Experts of a small language model: 128 SwiGLU neurons an expert.
Below are experts of layer 4 (counted from 0) of a mixture-of-experts language model. Rows are named router (the router's row for the expert), gate (a neuron's input weights, with its number), up (a neuron's input weights, with its number), down (a neuron's output weights, with its number) and show model dimensions 80-159. Each number is 500 + 40 x the weight over its row's rms, rounded and kept within 0 to 999. Numbers have three digits each.
After each expert's rows: "gets" lists some tokens that make up at least twice as much of what it gets as of all text; "comes before" lists some tokens at least twice as common just after its tokens as in all text. This comes from a sample of Wikipedia text that the model never trained on. Tokens count by the router's weight.

# expert 8
router:484548490537493517500503565520519559503546490517501569510488540459494464483484530511483417466447475548475543459519498561539485424503485461506540442513453472411492536505482438508465489513472482532550507483542551534561517485427483564566446502
gate0:548506501451470587477424507525473579541591458423487520523514503529533502532537496508450485420398578553470523534511491507487531506529432522545523444478555501461541470469440460506459565532487502502531516600483433517489444516485544442536468453
up0:513515481494498629505451514501507509536593449428525506515495475572523520552443529488459514445480579547451484491477520504486540527566481484531502480464558530457502450472463460512473565521486501517548479567455434572468487521543535439549500425
down0:486528416425520552523572473554546467485453468527509539566568538474443509457492553537474505568498456593556500444534498498475541438484563463471406467451507477460451485458492504441500496505507537504547508487440539474500528495564517472524559558
gate1:514552490550511494482406518448530525613513501449495467494456582541442443538468529615421449544492512518415481542500470542479557479477509537478533499560438527419489473483503528533490560438482487555477535508541497508607525496501499512484604524
up1:539464501434431543541559512524515502440509499538487516472545404495483594471552521431598532458491512436545485479514474437490457530463467470537502515516508481619499508506493507457502455448540460448553517528475529525450502475501476479539423494
down1:544450505483507492508499546472444522453590503531520487538545535472423547535500436424527502452551519519502498437502573503550524516531561589436469456463440473528472499500514456524469461477464496538495483424461467540531473514506445509515498419
gate2:573568507537499476532456574475437501524486486471493484508516523419507528456545520465448437443440507435500538537491424530515461427550498478452532495431486509502453481609542475458450510526505463507567432450530521537485462532475485404501480536
up2:435465526467481510511458464494574512459489480558468520481488450542468487533478496501520556536552474583474469506466527431529544580501507536543502514596518514587593476458482564491545467445462525520427621498429522470524547481539537531530570484
down2:445520480556507500463478462538486481523457523523538489484531512456544422497506494498525534502512417507507436542465492579401444484498496528482372472532464496424543486567542525487483491537510431511503511542489514538556554553519577472463514488
gate3:435451496501532442479471463503439375513492491443557529535500540524538526496416499488495476516502458463534498460596542470460504477471500541561567565432495472400563461460456473544509481486548490419456494486480534498470504508566494553488541477
up3:492490465544537437479506488462552524536485462476481455435506422502492503558496448509563501540488495528485484508506560465468483540504429429543511554499528565424439460416458485535565450494529548450567424472570552526474517514568437518475529448
down3:560463525497482486457524493429456470573477486513509496482488455521557458442453464383610520502451440516518440526416481428498490474468456562433473479527540502472495430477483520501600508610483437467517467428481509460549514459487543472474469502
gate4:526553411530452511454522521535461448497528495479469558524514494466502564526460522470477472540474554494470495517545476512524521484499538491425496467534479492475536444506506512499562530628446488453513517454529555532484521548413435430472561451
up4:442520520444470501496514557471495499509579471494515456518495544559490479452529492518467549477433489495564514442446537481457492552491507519573514510484543526499505519409548526473496514497492482490513533547493489480469484501515501567492538494
down4:531504532517482532509471452488514560464544515451457489424454504487457515467446516435501518471501519480483431539454464450505499530543542522511486517444490504516512524523476464541485530532547558531528556428525535463470448558475483493536505490
gate5:507517490479546498519537591432500576489544552464463504520456487527489501477480491519411501498529471601542482470502467502505448502504490449508501503519573525492483529529519488460465498470557505495465498600493449493560506502518561505515476439
up5:409462504412504455509541507547502497460417448509521539475512508470434468456565514533578451502494470455468462485515474475450557410466512474463548551510449487513472508519550520535536448484520546525508499454515526452455457512591499496527601569
down5:571520472558438468512520445477451499508473525457466435479484530480452445499526540462501508413490491468481439600483456580543563518565447452458521498530455473558576510497482433479464474491518543545525466479538521538535537584512492615437533470
gate6:449521519488484519491474530472459550484528428579534557525482490474414466506516524509516506478534453516505447532508576504507473484435520493522445508466524511511553405426459546441459551523515487499507472434492501490542541446402488521456483516
up6:496497549452486449539445511544481472494535471497574566535441512470498474486466510465461543459552470501505456507512429451477479466477480530554432506468473508488571479453462485399473494481474475511507500447452507530468540502372502544477521452
down6:567518499573429464535536439491459505493505487549582493508464469496592514483543509545496531549484476553571459449486555497446511472528470578498539451440455533503488537485509500491512526509520543514527449533485519479502485502459549506490572516
gate7:510452505542538516481495492525467385484450494507503434490407512504534510550460534467463451526523436535559417488502501472498528469497573508427568503492528504563481480536529496498496461483449542533446502441520479517504515579492443478540546446
up7:480528501430466448513463514510547490539501502456563515530423594493496500453515383422495459531497502417449459476511522525578420506458514531488583467491491518499433453523552504492557530493525466609493440495526463439465481485502512514482536477
down7:514463545466570549464431502451547447490484469445557452395506547462435507478439416539510463490596548484558444540572436499538494475541446473485487598543492445520459527409499493521449529535515510499512556533474537454464519526526459551491496444
gate8:521471501538419540565509498527524568521506505568514505494502543475518519507485524522474442505449548511531513562529516484568490398497512505429518486523475508487424524533491436563526423501482426514508474511490439432531491484493509460549515533
up8:582509440503414585535499445444533519543481532495495524505493505485596450559468529447501437490516512480526534485538500470539502506536490492434450444527465532493441446533487491550528498510488423506529473519508491482542553454551474475600506454
down8:453475486535521472482495426487453515550450487493479545502550506463441539519516476541436485467513539477499456477484463527470563456536515494477480557498482532495499517490494494430472533458510502547594426494483495502437515460382540480552493489
gate9:498566529504478441520480502541440580514507530559585448505529565379528508515509467527528530458531492420453533566563507534450477490533414489517520463557505524499529532481477468480555556487482480472550574493498498499545510466482486560514479505
up9:454554468502496406509450473507474482480520472537491508545497441421503548519495474532579488528479521560533511448531501591474528447468469492521489496509518501531563508421553514530479478466480488490486554458491475529453463511490486473495506505
down9:498454503471510446536562452494468553525523501490539507503494507531538474540468468558497527525553560548509486423444570528436476421470533540538495431500494571512483568467520541464460574417502494450521520542428449487470495488526451594507515481
gets: "\n", "-", "|", "==", " ", "==="
comes before: "\n", "-", "|", "The", "==", "="

# expert 15
router:504471495549460555427500447467530478472495509570512596484536561496477496503472478569509529529451468523506509418504494490534484466567454433542561540423491462506513528531527542479522516513518515544501526575512501504405479483490497538490475614
gate0:460502517523501479607466484484440516471525541480434578487527446454465525527511479537480529429400527538511497525528474537508524474479457506600534500446494506497563403485526540461430544560516462503507507518505462539510461442494462470579394526
up0:504488503549514479555423512452453522494516494498461521518558428454517616506491474503472524415427574499470460507561514541472455551488463515646528565530518526547504463456496479473392524518526489504542521458475467552507510511519486482498528487
down0:533554533531527527543488543458488509506499475429476505466531491528586551558458552402440458502551490513557498511545467506492524485493512463467464519481498464582442499433485551544454453518454507517540604482577488526470477474493536501559474468
gate1:457535430489430566622493513546514480522515501553439618505490521469499542471444467491564498449448498475598515519501416536414437416510464526471509482457442423508519488481488535493476512426566565480529519524448503546494503503484526543559536535
up1:490481537469490494498543458571538501516471483467512459569474479432506485423503511490495498541477458513439522532528553502490514556509551483478526505485597497549486506517524438525443478494496442564550504427541533471563514535450500440536469462
down1:543470581586504484480522472437468489470465597476539522531476577510526528507502544471590469464498540493553530449546567464570490471499501484547556464456485490558503497458501447531422504504430475488484447523506505470468513497562522520479549489
gate2:507440513579502457461467553521520506476507456468542506524514509489449510530490494518473535464468465507521477484535443437481449490459530426574430466559602474460472518464473504464530497458463504505495560499512564651532567493508484520448527494
up2:521449520513500426568529516532553562460427582509515562558558534594426517539480473486475549536461458493535456496502507501450469478486408465520532498475489496484483532464506500453508487564486451518454550471516567520444546529523430430487512445
down2:492539496511437436473526431528493537455426474533517505500517492472499489496600454545458472489468497417463582463447476496535523396452463530473523469479487509525463509437456456557508504442490521492603575479438514485528529531478522464498490520
gate3:461441519601456442381539454496476451554509447504548507453465547518474524434506556519502488478504460447581423474510513482553531510520480387482518477462561488493415523547481443505456493539547470500541529518501469509535522523522458508504479510
up3:451445490547463437377503432536456401581549460497544516497460541524453565447533534523485521498458487462569456437528528537539555534525502405514504448536574493464428474536492485459505499533549472496555537500504498539501502506540456487512547499
down3:473495491551477534470500494471511517520497466534459476486478542455495440488487507569477497549493418505505505502587508419445526527484491559445539524478473518519524484488496469450499567558521521512463531441470479562500500538455513497500512481
gate4:578524509416463518503509573505556455499491539505473513495511583441578610392491467581507494511462493474475489550506525526463449518612428512501476545476515574433535569464434484566537540457491469503453489456517484491630506421518522548469504452
up4:608482549514429494498492484528510519497494510499536532479562489492568597459565450554547442509475510499487520580527490528564442518527469527543474516512507527435536475439464522500495542538497512513503522423546499478614571428474535596468495530
down4:476482488473491530471577557478545504506506483483444549440520532515568516454593483491499481510492482481487486620468547521483471527516519494483571448509506495500488484446498440532454580476484525514501450553458479454538557524532445504499575527
gate5:645477500465488530542434540501452565496509514466430468453503498519470527535469410468548411501511480513536518483540492528449447477475531481514564503503503510517471495582404491484481579541571507562428533549479505507530454514571489472520481494
up5:339536544491467516443489518430500439512530478510580500564537490536510503452539539527422546490513488508531474489443467458577523503511526510571433503486461485466480492424518463607520415467479423480547472428492503512494497504473524565419541517
down5:474446538511493524493536467483483470491476496494546493519433546582533516533432511541486433457428501517558423546450471483540511426564535437515460522515442508475532538498510510511535462422403545434524543506485538496533466554465500562414469484
gate6:519416523471514506456549584523485467446572500476446492482492558445550490439449506502549481512433549518474536510488455413523515482564472456480454569449512473496519483497494558518529497535488542442483477555520462498583582542528539526585465501
up6:541463539483508490454495499490531460492433452445499505523372428540478491513513431479466487489481451578355464526419569458532504535435473498505510514509538428510515483540529463493538481480421490531552466483579444510515511507468491455419547478
down6:454456526478484506503489506448474478530519496412515566612479545525431461505477529517550557500458540670482479487506539434540386484483494474533505502436465489513484575467548514474544448477510564400550532500588529473532510446473457459463558609
gate7:491424544519566619575481517472518516487471513569511456556508510561545584477521459499563509512447556460466475462567470524502501475461585442486507500517501427557408546496504551514517478571500538554497466516496474477470503503492531540523519471
up7:448478470417450486506513514511449484493604456447475479461450542467543515487519567535525399545540444546491489486445491497476466466545556520533541491480487533510517447454483519481510538545464476456474516528471493440534471520513427537559446515
down7:466521497508518524433505435471467452478529560386498484472452463481530486514491448520462483555551484484427480547514450548478492534564505486470436448545481513479441499483537416446492453387472528488504498458456455507502458505530496521561539451
gate8:553461440479509518525492460520459516555464524540494478566500604491484467474453452474475486523468460463502434524493548535449477533502556552460427570459481434477449561552480475461483517460479536418496529431509465460467504543454509499550455494
up8:497545527521534469458562484526484552470560466502484504518505458494570506486476447440560492457488403530467523488561467495449514537529516556528512543535558428485545589494552539537483486445532545516518529549430467478468536454517467477512498530
down8:497463466497510504512484473470563470510508494424488412501435469488485498506552452483521563510507571515535507490501521508482495449455540554479549485488462426465549501500542504539466500554556497440460511492479497526525517432475543528575502407
gate9:535499513447505521498545386463495532531500473529516534556494491543489467477474481562507459492489469466516574452452516440540512457514468553521558483452487518489517500462541525502525536399451532464462551474450450520461514465454512472530499448
up9:510517594508511528481495448501493465481455538481520523569565527512521524506495465513537477530476505514488550501406553464490495491540409542513498547483400554512491548501513495484552540520512472516497545568485484498493451485461465495557520485
down9:538518471458504494502522505485490498474485477470483474505428561521506549498577494496587536457425537492542478428441551432505458514505520470556447467460508540537582546516479572557636492504479466501498551456430553514488491556467579516573526528
gets: " the", " of", " in", " was", " a", " for"
comes before: " the", " a", " his", " an", " first", " its"

# expert 6
router:477497496569473510487528506519510539481470471516519551457424502517530479476493515477503464496499477523447540473489447472513563427504498424571525461536516521443574569518586530483514468510476535578448513493451506532498533402498500498462480493
gate0:450426524483492565503545489467524564549434467518546495546487537609479503512475571531502532431541515565492484453502451495510526580473568526491550449559548450558513524513501439524484509495581527465477482460501519541560535479469511435466486425
up0:524480494435498435517537461472490463524502534508440499502463394494472428459497471425513556531447457486499494534488542472511511513531411482520466521494482533462499478498478573422471494525460481513482437490492460480467443546502454567532491561
down0:547498491441528461449521457556486511495493501457559580501563534484487486513419490488502489538588482469521503478499529513555534532479500418477556458590453514441515476558528516523470476587534527482525448526423456456457496493535415468530508520
gate1:490428509576515525510560491561508488520522524531450484497480531486460503443517529547528411456489482548589461511462506454438562523571486468472498455538485464488509498493457459542478512490548511515582533440489487553525522533564455482516521550
up1:503460511460480424536536494538531559522469463516488465456522524539488475474416418595523474518535504517543548544517508543497512457540496542499437507461524521479450555451563523519450469579503527482463462495515554447553449483515540460545514504
down1:524537514546503490484489522470564458501487447471542532463610508518486548548475565530484481481441444525591515495506451542566513460491477535482532535573455448499463502505484494486408470529430491499434422487528559478507487493460520453482498380
gate2:487545512525464491539456521542448482494460500448481571482544512508512422495540547530492455502535460549436548593556501448512508523477507450467492551526501479526462523560554526539488506567490492502505519508491490525554542530548488557523485485
up2:543498453560456494556434484563574469562509536461456382479515515493480549486476517497488428483499488460558473513509524499413479472569474514475471486521524481492481476563482496498487509484517554504489452528530474466520492483511454483497459515
down2:530494514542452523525503480578502468517482560539537414533514456509555534484429436457453563464536515497540558435438517460513528522574460432540449504424554502499499482519450491473487510516464510486527545442531529435489401476536486545513420488
gate3:468476474537447467464398478499535552492518508465436515492512547494438511514489498494517600533520504513414498512438446470520531535473418462509485454549566463414516569506422515567487480552511442462491473528555560533474494479461535492512518534
up3:492520496482543446539511465530484489487480472455483489468523538548522526517480500379516438517559504518491489534465564465439436466546491502516558514514536445510583489414596479458455572485490478449536534547486425524571464481466505478452503477
down3:512605472447441582498457535461434465555510526505502557597534517478543516432463541552442534482534543468546507524570444516399517449493544604523453534506530536551500438535587480500481474480501491582446480554496507515419495509474507529454469499
gate4:587483454514505563544532481464521461523491449528496427496433500575487512493500526468424529553597539410391520469507543468485492516493527476527569480534536520492523528542574474499519489553549492575508522528460478507479451492546495538537559464
up4:437465509532429532479480467494478557508505551520557519553449519525441524613484453483429438528588524453530586462623507428502611539433557496523470501544526558460470514448556514444571525493474466526520475456450516432498522493483551540473496495
down4:445502514475525514527543438527517424528487513474578530520511507511479472536513441516465542496478498542598489493496458508522514498489438497519574488458502503534448529528521489420481500525441558444522494523480596487513536477449533569465530503
gate5:545524504490404466452511547514516455525403476544516438483538488503479502448532543453549494504451549532507586492502431496495445472545532443533536481638507522428461575486462449492524480543504497522532559521509463435510542502498528555543509555
up5:471457468504574573450454450510453517496525512445482505451473519457494499508489437443436533481508488480470577514444523477501453468509451545476482501486509464483592461419505470519545511520490522563490450488442486567547495476472528518446487452
down5:540478444471524548516456406442471512527470482487539482452496539531501435495536442510462492519522461586497573450562529465515538521505503506469527505525478465556504516517512518519490519442482506502469547481545466528479606507511543506497467495
gate6:525598544557521469523485554509537464581589543516433517488536491456485450505491502409529414491489510524444471509486525529522459552480508479513507519521470503466503558535459512502473442565435478491553470518587519483490553527461478506483589546
up6:514440477498545466496461567514465470520491492490487482461501496499458499488514422532524497387510450524560538482528482488491539536504495508419460497589531506550524458462540493479471568431544574547437428440447533550472506550541450444536530522
down6:470480431549482472574471446550424495478531479415495577457549451496551603439516495528462473454474440585526520470550482480462452465482471518481496464423572494529529491425488456524509612515495471436463523535524547442498491518447531509502505440
gate7:518509521503472472513488519464522540428478499519501510520581451501439483487473537533454543469456449534455538550474450517478501422507458494553442458457472501458556522493535544503518464463554510520476476472466514535434498479548444478547518441
up7:487512466460435471529466415504472487550425447518471485482566497485464507486537490421478506515533513451491540432538521541552530557589578504469550513510481518549491480512453485370473475520441485524507480510455513503492511477497524566474492534
down7:493520523533411487483544457570443414486517505419546449533456482445457427544499510487497470442429492500535481505553494522521474477514560495450514523548513534504466456463456536512509479537499561468575450510577478521455500540540471517456571550
gate8:483440565488526451476478532573422531514491547495527481500516418529521535540410532468494555477490501446529471505439454463524506526466473588521484448536556505467544480496461496496495494501497531540438478562502484471522528558437471476560550487
up8:510442521593482432478470473543544490451524481496473522453556429523512500490453498475448553551458497450460446505473446505522490528469557532555491484475545513452543519479507469491514552540514551545454499465467456472467486571470475500529550471
down8:485503435480584491520517456476486523544568497407473504540522555512517476500546492506430440480547465508504382476499489519463514502502502526516488523535491434473481446539516487548541499519481462539455492459470490449493529504516527513505487455
gate9:522517463479444553427413464491512506444519535505460543514485527476505488466484472443457489499450452502416436463489439472459510470439543498454461502493572533552494522474526455528494478520394510517477530437433493546534503446498464497522472541
up9:510483538487505549474477455486485448488469462412446518443532492435557497502506499437469557508487434510459445515425506522444508514494474513500459504524521492488477513495490504596545507531421526483519493515463508449577538488470502547508477469
down9:513533505513464495562553545522500543561480540547476503521432473528495460462521481594542473496493512485482413449498507507577431535440463487445532513515531551459490443529531499535498535430552451479437474517478522430586490605507514531432496543
gets: " ", " he", " was", " 0", " He", " it"
comes before: " |", " to", " was", " by", ";", " is"

# expert 14
router:440501437498454507476577497456506544393513530466420517517448503503441530527486435484528488497424471491508546504547490554560533551539465466500513561487508485539521565500471497534477489495373483478514557515517523506496462447536437518537512490
gate0:506442470467521498510484561509498514422454499480480483488472536451502488447491474486536523480555500417495536436485428522500496551514449528491458449534465495493503544436526520462496511518541498483451446498508530466499486511502508459545444498
up0:460546536493512436634482532512449529497464571491477458460386521503496494484470427486507480473530469454491444454452525487515478520504490432480432464459443503488509479417489580461502573538494497513486456437519530521527434548603424449502510519
down0:488459573597532607536528474598533459528516526550518439531579541487496537462510531516511530496576401418490479433515429457560539494501446457489488528508522488552524533467495484507542469443600490490534498499416433531478418483537396524569532501
gate1:439509474495498485522441420481494510541511552508501498465486566509564486496498470475492510490501485543495480514532560555502545434489493526488445472477538472423495581524548500499519448494536526490485546522492449475562503465566482471538433454
up1:545536501502510461508482507464478470402465495536528534578535500471463527520479494460494494540535521455535483494490555434432556471486535492459475470486491525495572509526463438535473508524479519551479447533526514588424513494444507444416513580
down1:449570558486418490508482536516463461514491506492516524484514544449522547574504484503500508519476609458550565521456503454419499537514496580467595498561544472539502463489601523514486560601496451556490494485483541500466550561474507520454577525
gate2:504452505553454569443516524529558519481462541492439548507536532495474502522481461517540522440428496402511499484526535544505554466497495558567473492521457463499508551478557444446500491473458558588458496507488475529426465428513465501469523586
up2:511449453540538523507492404504522522543487534501546540546493499496477540564480509519557457540538548484434414515458483467480533507514594531481482496523519547535499474465417512541438532549431473466461441465520506454410519551455465556557505497
down2:463493535491538473489467471497480489603488421478555468512510520528502502486496512464525477487435472598513557465587567487497549453460512549467488455499534524547437402552483473528563436520509510432597477525432493538560503452534471446478459481
gate3:484543436495476439445522505454495544451527542523523554553482475500495550521499383526510473475452511466498468489483462491544528566518441468490527500546474504542483544551478503472521527490546493450547466501520454517493539480535444431521574504
up3:484554489475515455393507546475493516480561503507477486473477502509502535556529508526515509486435532454526466442487490474508474528481473522480553501588432460529499533531453488456502550480521467497545507439471455459530518466521570409478550451
down3:506504523496407481468500501535518512455491495546447475490516496529438509476466424513531583576445491452546552526537466520492478535539473553516535463514536552545459521586434562442514471517521459450470573534537484510476504545527399451501504540
gate4:462484508541570557538482527518528451574512541505485495399463482427469462564534536513503593544370524445472506487532465494468451567510511483500451490471515477443470459470506504517506569486480487528503497515509561487487447544518493469479520523
up4:492513497532510502453521573463480532485494534517515464485444494448516482476555481611521483485541498521516558432426474463484538502512478509524437433566573461513489519462555502510476580519514525555515516519452483451502558416549547529540558398
down4:491517549460532524454552536439531486534480470502516513530513551434551520468498442532537538454448502471535504514482488533496464476530486568487485462506537464576552523440543506517454520506495501517480471491527507451473505588495557477522430451
gate5:485558533567491469473591487478487544497495547484486462507493517495526467461510515543480560522506494496544435439533496531487464545457491477525480476527491483503524562446547474497492486482462465444450463523473532446478523529501485473498472407
up5:471439493513532506517487485509480421489508504566526530541504521514494464484526450488508447464465487535517550526507456458564600493503484510516540499517497531427521419508496470539543540436471605527510541462561477508487465424458503522506481567
down5:510573491528521474446500483464466453501496439495483471509474528549521522434457487488430469435563519512452496513457494467487491541495496474449527510543554576466507486472468445454524554440547474643511489499535578453493476507586475554519539464
gate6:526486526473480485449531542449573521531541477483495484495550565458487426517501445498470513476532521566457555469515536561512512475530524441597423465475567515527493457513501526498524503549514438515468551530459536553438504472442508525513470571
up6:444548506487505529560448517472477540390444499512499454486506447520510531476500567471518485454507488508503450540469514435451521448466524515443506516472504520444521506504529424522489447502515512487498422487519576494591538512539519485508458444
down6:527414436499465500510511512465546521406522492513546497486546437447465469552385492520461570475505490524484498488488436466509566486586468481535511504494473540540484515472435438429542487503537485513511467434512442506520482506500529517493520436
gate7:455535533459537436471454455509526560538507525473497539507500521489555542472471539524559517521522445511478448482540507462542533471504503409428474473444483568423545482522418494563538505479426478475580483488482582477529441452532495507486464481
up7:529492525536498574555498563490558424518455489452548488502530499545451493546516485474473542483494540520548486522462539459452484487502506544604553530540479490575460495529550485452492502529465546481393503559492456463436507496518536529497495513
down7:450445515496467400492492496509491523502499585504507472468534542517562514501493564456496506502512629535551509490459482502495517477478514511522549514522539473567545437523546456448493524459435483446415509452468485553509464470481498497482473474
gate8:426527535507487473521538476534576517456426442460455504487566411527543456441539498527578529490513542480506477547611500534495415491508492552477486443469461520587535491496512545530523553533449472543517542518355501452492517555499491531545495502
up8:518499456538531466437531539573503451452453492537491486477488463529445512514558551569563435479424500495551536474442492494557557563471502461459563473472469537495520427461517502462512496528494530517489483535489540518532506557560558464497528499
down8:474488483475523515538452462458493466531455448476497535483552499574467512455507510496516482517507474433498575505514486471444542539503570443455507491487502504454408442493493576582473551537516489498489524577419499504460524516496492437513540507
gate9:478547487457483473565475488455556510403541533520532508476501460485436503486471503570527505503523462485521494525569524510581402536484508415424530505499459551484434469412495446490441532494584501460489554481604464536476499506491418486439499508
up9:518526472483476526490501517469524542577536444518508552442509468484496586465451520579494458476459495501593545463574501574551487539451444475498567498460466526494489478485490417503454539564405477484483537478488530547489459510465470555469567490
down9:525478528448499564546490496462501488424521467465523453488481572485516501534481445476517545445542537495521498499482565462509537516580506513425458473579514505445493454484487501518484504498516523538529487552531454524435497434453563515475432490
gets: ".", ",", " and", ")", "s.", "s,"
comes before: "\n", " The", " and", " he", " He", " In"

# expert 11
router:501531494526514558525576522507527562503491432474462529562473552518438552471456472545573445502455529480485491474531542521491522501494527463591508468557513559485484600552491486492514443496505537529568520475471498518498465501453494584547430565
gate14:537468490511424472478520483425520543571494555519514517456499492479467562527539477550479465452470437504527498456532435555477472527492501527467522503502491500469511520505467508503518467477430406547488454509519525498472453481516483606460484518
up14:413489447463565539525534509547519477492494497481523500523521499510488466414457582533523563533556542506452474542496515450581429496454531519495449451414471498513520482533445465463426552498566562493541545457489528560482546492537489398490468461
down14:498596415593501461517466502495506547514493511461577435465487482484524475430475507456595467450546614496447517506511532579521463508522410489547538502526512461511526434501485507498506451459480540483536499480507484512501500466469497476485509494
gate15:563526465469539524441455504538501453513492509500536481503455461485494454576535510539529526516454527558500447422492501413434517535525465467566423464472458515537482537519431475497428560465512497467555536523444414531513453581553514502478511510
up15:479475550523482456577530527517532551485585473549521528489519548511539551432479517524550502552469468505486534558509573541528508452482552510444580467548484548458529506549547490416477490516472478524489497530529519540496517434458554469481519537
down15:544550445500601528426460442475405472541515549547543489452477476530486427456463407450480493480528505503464457449507453504452499521499560496510543485547498458492486506498499526452531498483441488476501535535510494491526560503436513482467495492
gate16:520544510486497493464524533499499502494398584508544570471520515507537475477429460463500499525516498476522480502461546487569483393446558477512550422513522504483474505540518504525505591502481504456499492529493548562521485527523501544590472519
up16:487485483530523556495499515506501497494507479498521413452558529527516477573551561496483450415555524539504493505532449531485507553501483516506443553500505512520506476490477498499466401470525499548489475466507486474478560437446486483431472504
down16:530544492539506499505575515405467507569444495422478497553527451483483505499429504479456525493504468532431537456553447551530430452460472470482548489528513482490553492473506493453388424475504468565558482506531511435525452530424470515555457552
gate17:511501436466481504521533458521497605512585513548509438518492490507489522470472476532563601478547460523543507513479538523471434554527615540477537516527488497477527505396507522539583515503521465542461490559499567466545519479581491530460412502
up17:511482517486466478454448516502472465540473406463469529453498522488557490476475513462484459544431500465451432465512486520486554492494443455525431471500532472510527498529525495494466484545457447475554452506428448519472521495429479493582540510
down17:484555388490498478449483491406516507466485425509500505437456508460456480459505507504376541470502534538554491545474481528509513530481443433465492439520524478547593502557509506463472503426453477480472532528452444512466467562410581469521524460
gate18:454530488454506520511497554490491591586454489509560520485403437526536568501530470504467493503518495489457461502481502540548542489478519480564524585489477428459547454495476570493558499484556458491447487493551439477513528448500480429477529450
up18:459532460453445497444472539556567574530494502441474539501510519536485574489568530553500451543425509432462524426467487563547508527554465487435460584459497425476529517502476518503517489510536462523520518527496520444503545524544520581464423510
down18:550572545520521490486603459545522525534547405509413528511456527537446499409516544529488457539520500489494516526509508498471530505490485474553471463526535511565524504592568445473476465544487497465500500502522480550509541589475565509488514557
gate19:519532485530475515504536520488620439431532513446501545578541522498494479510482491545569502528505444468519493540476467465456474473485498488508551538484587469502580486514537477449532440491506472510499531377499533448534397473488490438509466553
up19:464522467565414544523520518475526495519528483530471504521609408499513504491515442464441504558499460402456572574430463497467463407558495523521507476528545480500506477495494544556513516467502431525525464524479540523472522439544578454556429450
down19:524504502422528497473433551519544561497573583478523525543545501422502508508501476486508455495491448443531521494533558512478478445434521564585522565456513518532549596527449532515509481482542478591564499454522478445495444514489527502529498526
gate20:529411511506496431499440491445540456557523478524473493516518465490438531506514525423473515418514500452468435427535435444447490578504533439570536475567470494513462477533485499509546518493521536474556479481443546420577506528491430510493430457
up20:488502484571441541530543491539477540489593445439508535574541489524481558482495487459475538468463536465486570448528533450507521444472489500585515567551442484473481551525426505487569532489534535510510467503564515517516464472460563489566432524
down20:480436540555466518528455523525523477562466559531475444477466525497498442513492510482519502497503502437395493571448509468446444515519457478559527530449580495478487507524529458533508473462442491455555506514485470524466528530542414451482458488
gate21:458468519439533472487531493591515529478564540460480553505530503497535608561529503484531528498524471422502484495539531481451500501506495423475461475512496528516543507445540453490494494439442577521570531515489447498537522392509496461467547494
up21:470484472581504496433459574490455402522429467514533510448532464478495452495511504477483439508528488514483527538433482600526576512513474555546533541495526485517411519531567497468465563462490427488430516464533559448508523586506481610505482545
down21:528440441454484484493532530438471508551442562503493542530521509453491460497430508498517481388518484483478452471450505493513568431529457570483518456466411461446544572523489455531472583524540488528508443539511473498519479537493396523496506489
gate22:584455461509516433525514478430502533474488530392519475477489488509472487523426480526506534510488442528482489514466602424425391440514490540521429517512540476584477507523473489480556543436549582474479418498456507509519489512470471494573523498
up22:518493549486476483438530496490500400580564468580505561511489461482507583547462485514472522459529514495541574440485475557444492432495517507514495479400453471448529546526492435490537469485489574451485584488495471463547472415486464537516574430
down22:446480483452583499444499437516543496547485467519540474516549526563491498547468576606494496503409442483542441479501527514486422503482529509572464502504587544496494494527472492450534503561554573587465477520493478487472479475513468479524518539
gate23:561555471523511455578465460462520482547487525534459492492545513495461487445517547501486527539494469537481453465519519524547454537452472421566494447511532551497506518584556591453563559438499528491484524453462541464488542539390490539482498464
up23:552500460546493484497493517517495476543487484563555508500515502489507516505513566509488478476408479471520461507500492535449498565491461441451509520431515448468478436510462578576482524501452492550556537547498539432544529482456446494467472438
down23:545503483453458485497517595543595533523531539450545544540561567458515564474501465462557503453506496516492465438426490487489518416491471515500531501489555579462546519478507568547451530526454517532567516491519523483499547595500501594553466441
gets: "\n", "===", "==", " (", " \"", " ="
comes before: "\n", "-", "|", "The", "In", "=="